Below are experts of layer 5 (counted from 0) of a mixture-of-experts language model. Rows are named gate (a neuron's input weights, with its number), up (a neuron's input weights, with its number) and show model dimensions 0-159. Each number is 500 + 40 x the weight over its row's rms, rounded and kept within 0 to 999. Numbers have three digits each.
Before each expert's rows: a language model's description of what the expert responds to. This comes from a sample of Wikipedia text that the model never trained on.

# expert 24
What it handles: The word the after prepositions like of, in, to, at, plus possessive 's on nouns such as album's or band's.
gate0:526436579426539517540470521578429556520408505450497527492447560471531509495553411461536574482473406476463466547458536504497513515483444537538523495374549474476508553462496457477485501524491490512443541525598495472473540512504539503525510509508462562561521553479463459522505490483561451560444487474471507505549483536498455449500514459504526556487522569447510565449623523495553548453548500489466495544523468471503495519447482508476543544516525490484478483479484468471473481493549499
up0:542526474448535474453541456501467535506499526438487543525501518416548409471528545444520551477369496529388519431369511465513496549521508501532528489493515533511531531453538523519559512467428527514508555493498430513448502518475535496482512533466473520464455484524511519489488554475516440505493594558470509434493529494485524410512559548486429502533556584492499500498465537495516482524529506449489483550528462498507511485474491497493540498537530439457495507402484441460472545573523487
gate1:461486508462437541459532521460457498550443530526511418520489438551517470606464483409543591509520449471476526448449465393410494559475425496502523471489528524495445509500444464512486447529487522568485579567468502483538503477475524472500585489519472446532591518531426502487500461517520472468486485500595494528414503451438490525553555489491411483469502497540487464500541486549516484511518500518480493480506509523597534501550457490414507513538522514509496519519452511486483518482495500
up1:444464535450548487504448449483504392443498558532500487513480480500533456583477545500514518537530460484467445444527561475509503490482522480479497494513529507520566513475467521526542500466508529484485607390529470487468565418557514505463512452485518403539496576493432495433479501506506467485479597528468542525485423591525500539478554538480514506507518473510469511508501532548566496516542489486456471439449444544503474580546564497485512473511525539468453575435499483447559547490483474

# expert 21
What it handles: Single-letter first pieces of words, mostly capitals, as in D-over, f-encing, h-iding, L-ata, B-eleza.
gate0:529569453514452534484532474461449462505451507526476525485587514480538456510529586421460475531447451505571554502537540458455412478460481483550463483489466527499484504505470487574477509532467495505480406535534533502553459523582544464484543528521445495564514511398478545470506427496493460513487501547492450435449555401539563571520494480539501494489541449490556510493555494563483493514440495584516515489451489507437542551521504556413514469530523481468451463508487470512510517465501533
up0:472515583494480440599487546505520507572502472452498477483509550504506475519474502504461435502486517477466538481455520491529455470464520488568509564495523516485512557489525471448458430472519542555523455469523422528530455480477479505516520576498545585508405416496486545527516520503542483477498445456464450512440501437452461507539448465497509458485526429488532508506594472504432517446490480528524483544557457487543502518476493579534590535464489497418437509530507477510445399477589490
gate1:519582511510497490472504455525509491450500535528514511506454412508534467544545533440524527450502427530473526461544550538498450562452483549535465489507517512464452508610491492478483467442474500525502533532522510438503526467489488511535580472447514532464549483521451506448439488467444443490505533446555571463538451413483489459503513493516521478485477539558461440448620506576498484457487534445551483456479440473582528513534483533440441494504562567425460500483504580500481508528527456
up1:450520459515596492538504483455501505470482411445569439508530449443474512446478451513448440496435519447538450549515431497464536508503490459412495527543526542571538473425612512357498419578482479439524458480515474462505494514495547458468477505513408553470466534507546504493503519482535527476531518509546451547526510458469486523501509492520463467468510495503467464509563557439531473497501546488496444511496453521491492440488497413518506545517489462455519519505531471534449472525534471

# expert 33
What it handles: First three digits of years and long numbers, like 201 in 2017, 196 in 1968, 978 in ISBNs.
gate0:500502486519521539518462489476531531511517454539444610518524506477540535539506500518445529450561463537491444553415543493457539489475421485515526479476495450520491414499527472517543502559535498559504457515586503523538528503563552493448465447505484517481463441554483504432478491444455476501493541487533553501537447519489539564523503483564377471493534444566527498503533550578528488487485401478526536505539474499447511547417582488567543454479528488537531492537422491513519495553528466
up0:447551490557514526493431553477511530530442454517466516471553497509510538514461535508505536460549513617439511492474519525418590535488474443529492516439459548524536446440449459407490447509503478582533540439499443484474547539464551481443501514466512501541444474504503475483540544465468475551548571446532514529479466521473543516512427495510453471537512453577555482507481567495471573487503489465459484489525472467481503517512523478499408513429501496483438548417517438478573496509532467
gate1:473497447508519550546492466498527454480538413475508482446475538496496380479518507524499505467503490527521437541533568525521543412530508512571527447537525514491572518532530525565491430505466452500543526475499462470543449480528581485569497473529514467536454527517463517507569492501461454478553539496506401445453505483521483527458463484464461506462551496509497488474565430538491447508469522476443522485466498437445524482422501527579496542554419464535416501460473534476388514545519482
up1:502543499507502477427533588531415518446459523469498443485545488478403489540526479536514570500500522448583528556498463452514477553469498523417441488472562574572483519477454484497547519476488402501425490503524535569457502540453505436546461521552558568513539506470493489503467520528453490481494517576428506472530505559468511515525501540502546505500485511503493517504526502565550475522444569554493586589460514545474524561527476463470508462443518570520541516490540510455520534463501540

# expert 39
What it handles: Month names in dates such as Released: September 9 or Early August, plus age in census text like under the age of 18.
gate0:537467483498451452503553453433473452453568505459500557576537514589526527484495469527467482504485453512519504487528486538510525517487543548523478497523512543491508451528534546571461385453517475461451469465562452505522448577483540493550512462567510515474535466459466467499516489445441444499534489520508502457448543477442556524493495481599484492530517503459550483472510499541482507512571395544465565420517506545476534500458477455453550487507589422513503485557481530405519522441527502
up0:494524451494445477458569563485503427495532464436482528474544459523564509485548448429499465381534544538547425569553432547529540467461532511502436589551527440469494529457474530506518480486466552580481535506447527468495470541457470510455495509519520527543494532441535481556553503496531495545497490555418524519519542487501519451561452518464490549472482491466467527476510463439543495480486502537544519511482461588523444519533515522528552488539474498519487496455426521557409506502567550
gate1:465494519509564557475475464529485481482482554463608482520563485515534521536507436484594576452550543470496475455493507422459525519531419519452526510515461521438537558488554443567481504533523479521486456486512488561488507549534521490526525458455444528448521462514397488512448517490522475520597496527551447543515526533448489480453486575460507458522520490525512525497510521572473492521540510521486461444562483459496566383530540485516452435518484436433496464533487490533503571554488478
up1:474509449533466468485485511520518451559469542501555539461521458453591544486539510513510468490535492507469484541468474505488526533570470530564573498477541481465471477568587435421504510432504539482434458553516569454507476532485584537573446543466545475513476377487551432478512479441444471518499502456514529496487550541541541477473519499565535473506503386481481479474478490456511516504494580507561554461503572483581546517471555525459496488506489543527502513502466463535506476540550537

# expert 32
What it handles: Single capital letters or short pieces starting or inside proper names and initials, mostly in tables and lists, e.g. P, St, b, B.
gate1:548479525533510533555497543472472524543501514519507570486522460472557543468454422450489507489552541491461587510447556501488482607530517506504520527581450448461455501474566492518451391478551539579479487438518423517476506509488475493441485484544509475485516495489477503488447583491439561486495571516443517520562535467590531432457523471509489500511429554505460456487487509471450439564478500449482465531583542456486502497527461519467524541495442489575444525479532480482468546516538496
up1:482550477476517489452498424462533592430537471474470465587549504526528459492561540498455529507458487497548496471516395483481521533468530444479462483485480465576515428519411508481539478563456454429468528457474530509538536530464535533541508537490545502575546422475574498467574536492501489556495453568521477497457476554521502524521461478465458497515572477471514516467506509508479426474598548455543513496511459474528460400486517548522519550524482456496513493447509555540544545489451530
gate2:529472531492459394456483455455492457536474499526564480461522528514512467444476481468555515486449450451485538398506551465529492542555551536475513521549481469479476469461519474503480458533424575415516539517550482507519546574468526463558494489460534505547457473436524490506453461561468529489501551538533512497514460445473424518525555472477509476568459453538529468519544408458419574565527540569523460540510487563514461534555492496535511457456423510495503454515501451439486489474529469
up2:523440422480502482504519520495477564541492534445554478493482553459453524478474462472440520558515403497519417538573385536523588463496538508530466467491508471503460477478480486493536469469442507548559488514493499455469484463469449497498517506478517561486467532425484507546515483506472479478499543448524485514523511539485454493503508469508521488506561586519517387539521459483453525537487586462430411505552512431517510499491493458533456513492530468433561591510525495540563548527451587

# expert 49
What it handles: First letters or opening pieces of words after a quote, parenthesis or heading, such as Z in Zeller, K in Kim, arch.
gate0:483476509496482533507485481542606493531480570478468514526577545537459455480509502536469581403452531516519486509517400492526505468468469532551523471399533505536495443507518504507479414403495542460498466507424483534471427556437564507469533514518486548528449479498513467473488520499463520506459463447478494437491505507531469539498445440458476497500507438568467497570541505546556574517471480503499496463485497419519482480497564558504547503538445580469474469506488522462412518487576501
up0:438533545516596531532452577520496417499481493498482492454475472509479573532489467508466435527490463404453500490446467565530518525502502496503467539552417515414569549554507539506506506466519532565529450491534541464504508507548502554457528538511498502466452558543484531481548483505485522509508515482511526485533522473489519444467482505533515419567481414437407477485471536443455518463566615639474449462464527502533549540512533548520513500493501446514526503524481505505498492511465498
gate1:500526547533460525494523509525555469537486517437432485472472477556493481470484527466491499525497477474600541494458457487522525462384504546540534504486494527484463545485530472508541531485474477459521459412506497472444470461529449502555512516489553501541502532466546562427483590506505500474584463547500491480505519553500450461493491506494523562532485491506536510510460410472492530560463463454435541541570543526529470475539516422528446479458397410547475562534465550423514531483478403
up1:511502488516446557531546493477465474550495469543479519521489496512444441499537537494516512525525626512512466445478473496512550465411480580439454534473444557565540500537469445478497547539531506508531513460437524511521460541521519511476494526472478538455561462518531513445512489528509492500511516569558501428492437507559493616523475518518489501479510459549461500577457569515509448525499595438586488544499446495593574484520558487471524485584458501553464479457512510483483479563471528

# expert 12
What it handles: Determiners after a verb or preposition that open a noun phrase, mostly a/an and possessives his, their, its, e.g. gave birth to a.
gate3:450518525499446457491465504507507487441586539507440479547531515524462459538568511467529506460552496529591520436531551476527493564486501402549483508482534557545418503520494545449509478441462593546473437496550538488452516490599527580540497518513556509457452490455517452460514474479585523533514500548498501483463475509477469493540525552572469494530463488503542533501472513593521457472466521585484563496500507526458481507458504577521465561543446503447492486483507495566453576486508484
up3:481480524504493526503498503544497553557522512530486496415494452535515456554474521512558509446554497500548547439526543423522470563473497517569487445423509541500495482519547464528466493574524444526544473569495494485480454421537517479525494484459500518433481467418552445517479549483444531469518536517475475557565485562512484478541491514481454539480436441471566479545500515414482425524491439607471587471498527453563506425451482513447549480533504549517544549527432523521471520534528498
gate4:474457439378402528510481483505410433520445502480548436467608483489440463496542467476464523544515556474533514543506502526554458489485504537504509532560529460503539441524488502531516489568538475533502517565470490512527548470525508425506489560474468511571515504512488448559438554489431527466518491467539469511516554557563516516501554484512402519542527524458461472508502514451473516448551519485529556523572475505515440502532453490578497544513454455525528440520447439498454548503472497
up4:518527599523453544452511514494501515460493459512489448542451564532526521476450486517487456536504488543520544422456486501453503567489568505468507506459435481419532508580513469550551511540446461558390481514579493552504525478462477509489498483513480510535534417484531404425551536520519534500447474499505483468439558480459481525515520535528556518486509527471476566508430530494481472441473503533531521448499518471523470499475489568379519461570477556512480527553510435475505428462463460

# expert 50
What it handles: Number pieces inside decimals, coordinates, areas and distances, such as 1.'3' km, 41.495'83'°N, 1,'4'12 km².
gate1:529563475523469460510526485478522554525498539508462518457551493522435514563505604542464548487454478494399465488488491500516497490477521563462489514524494522538490418579567482554576530450454558510486473520554455414521536491534476500498533518472582467533529476446526520483505559479501546483491433508566514477453515508530512538465499525472552595522449464525504481511564481471508484486418429477468519477569463509520474536542530571462495414503470412495542506482497541438427501459575493
up1:477532542507463436508437462462479475484450498522525475482499496485453517539534563427551512507506552546470456545555520478570501460471490455469464579440501498515497492468567473519426553462472572514488462463495468530548528530530596459523506477431466515470521449525556497518517535472460517511482515535582456465481515514485588466566507606531476489518447413456513465463424566525506482447418471507514512462485541451482547501455472488571506537518445502462437601469488515548486492495513465
gate2:531475563441458513548512472471524564552429494476525558475523516520520582470530543461460444502513552542454490505496520478593558522555486612528524486421550576473516476536526544495499481449451497568545468476476487487511495559553528450541424455479524507490491457580505475519421527576481484561545509540480412531487454440488485442451550569502522440518508492440403462450486500491537547511445518533526492473505516549489557549459523506520502503523499463516493475493515467543504467481435512
up2:455539538510482487502450525498536522467453521522515432507508544510458448511572571585556492539473447462501500527500539540524501551415513508529496488592545520441508451513456483436502485458519428512497490517486593488516480435593530490506534539486500474483550569530525517490521464442500443417523513490562509511476489478565512489503469504558461503488525446535543531532528460527528545525548486485453551492527600443575539491533517522557502500535456500568428540466576443510526538576526430

# expert 61
What it handles: Words joining listed items or clauses, mostly and, also or, but, including, while, such as public and private.
gate0:496506477498490492491511529470485483423453575582516500520529466527452436523463522496506527485451559473459488490492512503539546558524451447552481385497489563481533539541517514441511550486568468498489438485455413561493408498556520538430407413475461496555497573539495500578532490536543527555515521480468530550458496469531513463467498490513496475438523533548493543541516481570490502405455519470466499542444504486497411537561568495555496533477461527502520514500480482491439539505458493
up0:539443485534477517509475556426548495540456519528543558533494454560448469486481496488517568499499493495490483470461536505549483542515437444548525411468466571559535516505518508453537554467535498511463436452506456566443427509542500480417466414470439499499511549483480483484538523459471552598524511517464503573524513513506471526480501551507444473425537510540516555520496461586465523436487528479521474550471539505462491513585521483497469542419483506521561540497489460492384533543506554
gate1:549415590470568474491577546540498528476577491490490524470477430508507430534484522449407463499463482530485543505486460433515580442526481424537540507463498510488506522566516499524539494493500482530551467529579488520478468465562486555539487484540518440459509464519510446469462471488409527519514465524483533539531501485573497503490501519516517472470536498557482491529494538573415495500454562485629497470517437479455440479456510482450526515496553566528567506496521467516500591517498448
up1:527514477551489427487529504493521527507487477488520539546507508541466414494517467507475592521451501534556487481475491491453540479538499515415546464574550462557445563491470465536551442494528495574482539485500473529485475525487446485488503487512451504508516510463459595543479492552495512516419509521486570439501476540399414542483533481479498485476435511474498495520488513602477558510458523467459529457453481513551514411452471455539516473517461493568449621463513465403488530548505493

# expert 16
What it handles: Opening parentheses, quotation marks and brackets after a word, starting asides, dates, translations or quotes, as in (ER), "Many, (1892.
gate1:505504493457527589430436528471515405544477485518549458492484514514532526506499533475532527479489400468423492514461427464538581535513493556540506419481510454527485476547515441509459537431471541514503481551504515449440542538518489417449494468515538504447563543457529474392406477446520516550541457511519486498501443438482493507471434440512488436564525480511520504528495494519514555482420498486481492454516457478531427508449544508504514531485526462489525482442451526485527523416477546
up1:531488498523490505489512507491487522581536462531549494382483529586588475442498491534468561479555493540463463476580527525507500518524538506476574504440511558527550504505390488504532528505501560544518568492531483455436518476512501541470551484504496471452474434452466541497511460428461498455423475529506474399500478491483484475520451542516476435474503531461475473504469550560509438503518475465549501396412504491480505516454606608498545503471482501537472519510482486510538511496524514
gate2:529550535533474521495503502499570485501477493518507515441534455534518514457470428488418471566484555502420405552520496444519546472589494541495537535538506570505473544543544480526441531503470546467522495497491490622470467385499421456484538504493508546477561492508514464442458597500516515542507479507504473503509464445445457550501526460463490550501540568564534480452529529510478496559522452548542454520485424553540484460534463462522487447561562481504532514525511518545485551491537527
up2:451464502468504485458505511506577419506549489494431541466536504468484531514468456436506511542582539541447485429560541462569420500486479506406526520488428497531498500428539482535552527496514476586464515489492510494429468613499518557491486519470496459551535539487506579490462512463457604458478487482529477504533475497469485494525540465522449440537485519421461477489460440510486535528469484538446520583506396460505542524505504489486512473487519482502521530432544431423539479511520509

# expert 4
What it handles: Standalone numerals in table cells, scores, rankings and list numbering, such as 3 in 3rd, 6 in 6–2, 24–15.
gate0:498495543513477488580458480513459590463470475521506534579456516516485471505486570540486467454469487452518531461527412421583443429518478547517491504526529516480526466497494490534510524475501500482466486523548452532490494506527470468470450522496537521508495492530507542496503522520534515474579580415559471471549545474545590469497567560542444461529523499465526495534529544553565563472478458461472523521603538461554497478508574450465472400476526479483530527562515476491457518575555574
up0:450528487537510568522532529480516492537464479538472546455571479458481488433516523587489449472589449492437496503508470472573474543555463483559527501488530512463494538522445496560498471500516388539519509468516452484515507464435507438431435487509544483519531508527468440495454462524506444516446509496521512521488516509442529529466531507561503511474554550398509594400486512452485514486520470482591560488519466482577519537535587546567568486548509462534519518509498501499478567529545488
gate1:590499552421544514533516481514472491538504485512496555441484465471542429478485493548547483548514512491509493452505498564470508516418514572556507502426445512553508518512512465481481521518481471501482435565548446504528576495474518529504523563474460611458514518499526449481446513475447487570593483423491510509500481434514550493463505439515507468466475491462518519506520504524553528455536556502444460490485392477534620546497486467536528536480470572424498493463576511466528465518527449
up1:468581503464476522431449474457467482484580481529493531502601595511477531482583497465496575539529516549492520526505512515498491470475562449460561514505495528514489487495542568462476421436489569485511487487439488501477456447505513529469466526482503531532535528501462549544524546548452540441533533586489464513524557433503529495541498457522567555453499483490545556506430523538500479531480425517558433515512469505404456503495548462457527574510503552582506475536439421530507508505532501

# expert 30
What it handles: Conjunctions and subordinators opening a clause after a comma or sentence start: as, after, when, where, until, but, while.
gate0:527472457437557545478462542487513488489469477457485498571495484481458488469467479513512477513550507452464523577464444442426535524441416585521425445536529523551531516491454465466499458520539454574409487515514441512523550466444483572503519513421511511498467461516503501462513543491418503525515545462474464516421506590512543523519492444541474503478445489583538496524463535538544500509453433497550489477500517526550550477511463494511489427449440474461525511560495462571446492480496413
up0:510548524468454542478476536511514539516557488450572561471489520470472566486521477506454548500512404497546518481477543416490614534459512534513445458518492482529507464457492467474506573473484520557519422542536483590557528537502486471461429522544477488455470439409438464522441453457427514485499511440436550588479522466514482462516483528481439500442573483472528471514447483515462507542517504504580491464507461482523467531529528504506464511507430429452534497522431500507569503547485487
gate1:481486571527457564462504556506558454486458515469491545510601482544461435514540481535515498500492549566490457563534466526474527541496521504488477395513504527513530472408556454561452504546546550508571487557483491517481544626429502511570516538550542448556489549502454472529515510549473457511486511523497482508486582498538535525433498465509494566451496517530494423492537454535533555526481481463490529462542548470529453501470568530541430511484544474565483543543482466542505518458544480
up1:434516548473520515572445470441486534620547433481532550458488513508562537517503492475475509482500468507465476524503458501447473485437535483460537523564414553489488485451489465446581551491553528494485514566515454520468493549517448515554551489541492506515516478491542500502460517523528536532463564432512504493513504453476467507511509417481485533461523496477498573484559611466501421542542461521507421509518448544482475523477489535448501540588533574493477521418487588509562551469515506

# expert 52
What it handles: Uppercase letter pieces inside acronyms, call signs and country codes, such as KWHY, DRAM, RUS, USA, DTXSID.
gate0:481466479451480468561474460491521438552517514425498480521417474504535562481472557445456510475469511506401439525538514453512529545461505508455506552521539526472536494531556486497455452525507502427477479540509505490497542511526548512465494538446526469448449428489479499485531486459520493522546484495508549502518482380562533515400450541535501488462468511479493570419522434590581479491479555556505479520497552523440535541462535470472565480473554518430480420508475519524496446504411505
up0:481539500550522434519541549508493498434488519526453460470563493477424432489466471537500476497482446512529510475521524556526461462542544532491499509423441407543518507510448409568484507422567484526503460506468460521503476541531486564433527455480524501464507500484531540523544503487489489449491490471502554479441508589548550523468528568602425492532504450502563518601442527519491477488436484496532562467526511546476471539537485565547468579467473549516519520441554489480467481459540454
gate1:550520441429497495535556488402553472506551502519515507624517508515415519564449508413509472580527527508514554538498536486472565434460472516505568563534488519457525362448462488450504443530508549431476461509470446494479554524466570543461459526539521428494462457552460538509495528516541506467474512560496504512532511564510469461523540550469494484487454519504485588509517456488490477494474523555455471519512471450508510479497470531457490509475474510529533526561480508419541536480508534
up1:452492517566486458457407467512491454554511469500504550578553443527455554449516511455555544547490501446507562480477552509470600436497466551437557515507554593493481509499553471463484514531513469429449439556527551459522491486546484525591542501434511481483494465464512474515480559493511474552483426517525544550472526483469548419530542525494554483488475527496509506498539525500569563460514510579481483482420539442540572501495474468468542440502514525530499536547497435450482484489477481

# expert 57
What it handles: Word-final suffixes forming abstract or field nouns, such as -ology, -ism, -ance, -etics, as in Genetics, Acceptance, glucose.
gate0:544488411493502483503545518424497457529531525514483493492480446535551582516459506474538484551467453494551510501477518520538464542500601423488511500509417486548509549499550479544482438525528537571575438483480502533505512471542506506466594480547494479531508470472447499492570518567387525487474469494545538489433474438492544426508515509468471497476517384512418537494492444457508515504524478539381465526557484520535490514502510485578474490507514510576478534554515534519460521497468520
up0:474509580561489486469496521411432522499549459459556495480510479429534539510518513448467494448563550491506511551447503516509557493505499501509474467509493485559517535487508551492513479468524505513492457468392515478515493610469471527451526487495490558493525476575493507518552478488439493532534474577465499526536411518494472476505596503485563518522450371531492474504554478558457500504469537614472487459484522540524480540495451519529482511475478564485402538479478461553484488429494581
gate1:443494560454583496514437387471553521552533475440511477541468530501511619538462525517552546486445511421565521503440435407494474575489541533505530447548512459422525525581515486506531450536534496527468508398499566490526498528488461487529513455481506474507415406487481497549548484495461495493477459521504483410457508551491482512482499454526510446498466508482532494443548518534507526483551536509473513552569500496535503512492489443485561463492480496523488548482549488514535529503441470
up1:517463492528544487586484447566586479495489463506465509494471478492567581483497472531436585530477458477491523559443461504479570509436488515552450497434474488486498528417468569502527524500490417475485482517510511531487454490483505497574561529481490474523546451463486487520491498447505494504490503522513503499516485514460470502536521446565476567438526486505481550408470615538450546424546540495547455486585406490529570541538522439495535480530514519498538516483485580484593487491486477

# expert 17
What it handles: Sentence-final periods and quote or parenthesis closers before a new sentence, plus hyphens within compounds like labour-intensive and list-item dashes.
gate1:460474452499530450468515539498511448534511485471502416507494483538534491477503496565497524567535508460481554457518523397508537508548496512529518470482467551514453538547427551597475439540499494452464572524416532466478526540538533490439497394496507405552414457518575490501570544474482460536475556482482406512528518445459529499492483546445539472520470559556479453538410499539492505489496508549437521509469532467471484521495510460518491450490555532516522555478535540480442502533550511
up1:526469457437483466485502549461555418413529569455479501568498501442529436584422430476534524482474506512473538459441561531486509467459544421505453485528535449451550485429530481496489461429499474455534451520483452514503485460569483451507490600496462555476499575443436475553452458505491530544473528459522521478581507506529482536511492498517526538428517469445523552559517542502464491421477480483583479505568464485461520494463556494459481500512568532491489456535530479485479481494478516
gate2:504514504475468466524616551485555574439481498519493433506528467460458518490442557471499554599535513499515486523462548548495409535494536515450512471511487412504526510526521498480507477471474520520490468451491507464515515558485483564568486527501458512525483468442539540465553553544450473441510534528519482483425504538503508471542505561493453488460548443557542471505579548546490515573516483462474571414549506397568550534525526470489500466498517502495464565510533492470522418413480485
up2:562540558518557473592482524517509536495510496506537514496554500540520465502461586519539441553548457501397445544492522498510528512491454532501493455447462524616526511488520492522473485495506491550481464518563542450566452478451439525517490514477540580435537517521493574497484578496562483524421478459477530501533462490530488446540467477502508583551513493523575543490462488526476489469510453539429535520496486435456508545533454486484537532439434529563433547422517515538527427499484516

# expert 44
What it handles: Full stops ending sentences or abbreviations like Fr., So., often combined with brackets or quotes, as in )., "., .".
gate0:481488500449500544442509453549518540471491581529444526552536458529511466508534512431535526497450464542532450546519462566499543479503544572503459470491546589498527432469514550583563524476400497495433503469463537501522482496478496497448586559480522551470512502515522572544489505499497466439535407484471560470470561518555529491489471476570490477495466549503479547503492464471512496547414491477489494481534540535469456519498482522419460520456546471536543538489512552521571543533440602
up0:519488465498567482499506476436532547485515532438495527518499441494488475520454430480506404495563530440511574522476544526537506507488465530477519510459586503501438512477477447624494517447510480495467501511472485423501469540491471450453543435446525464558555494496475567499534471503572461516535549528548433500455585516498437513536523479523411511568553475554548515492458517521533491534477543444553522506524533480481450516532523488592472432531426531513543504540447420498519508483455516
gate1:446502568490458456461564457487476502482455533500578491523556505509540456479469495488528563595498458512507487475445514506500542519546507478451491497510507522500527480542477509553490445499532440494565532509439458573512473514502571533485432410460516534461539539456505477586531505459575488481504505466442481497395566468510581493456531472506497414469502418513429561535497483434552439468514477496441519452486479528495578496562444431530514486490544484476517509449524521521489416525528533
up1:505507444556507477577546563561516499581524493489473504458447577538508576481490504486403430547506503473550449509467471493519472512503514498502501491435548561490515439439450492477524486513527512501520433580552520511421602513494458473487489540545457521541451470542492481428436477482532525493453535502510481470498463496505458447508437517506487575493499606495549448476474493524443432516580492507514535479494558525472478474499519525414453539493534504543413476519589530505491537544526491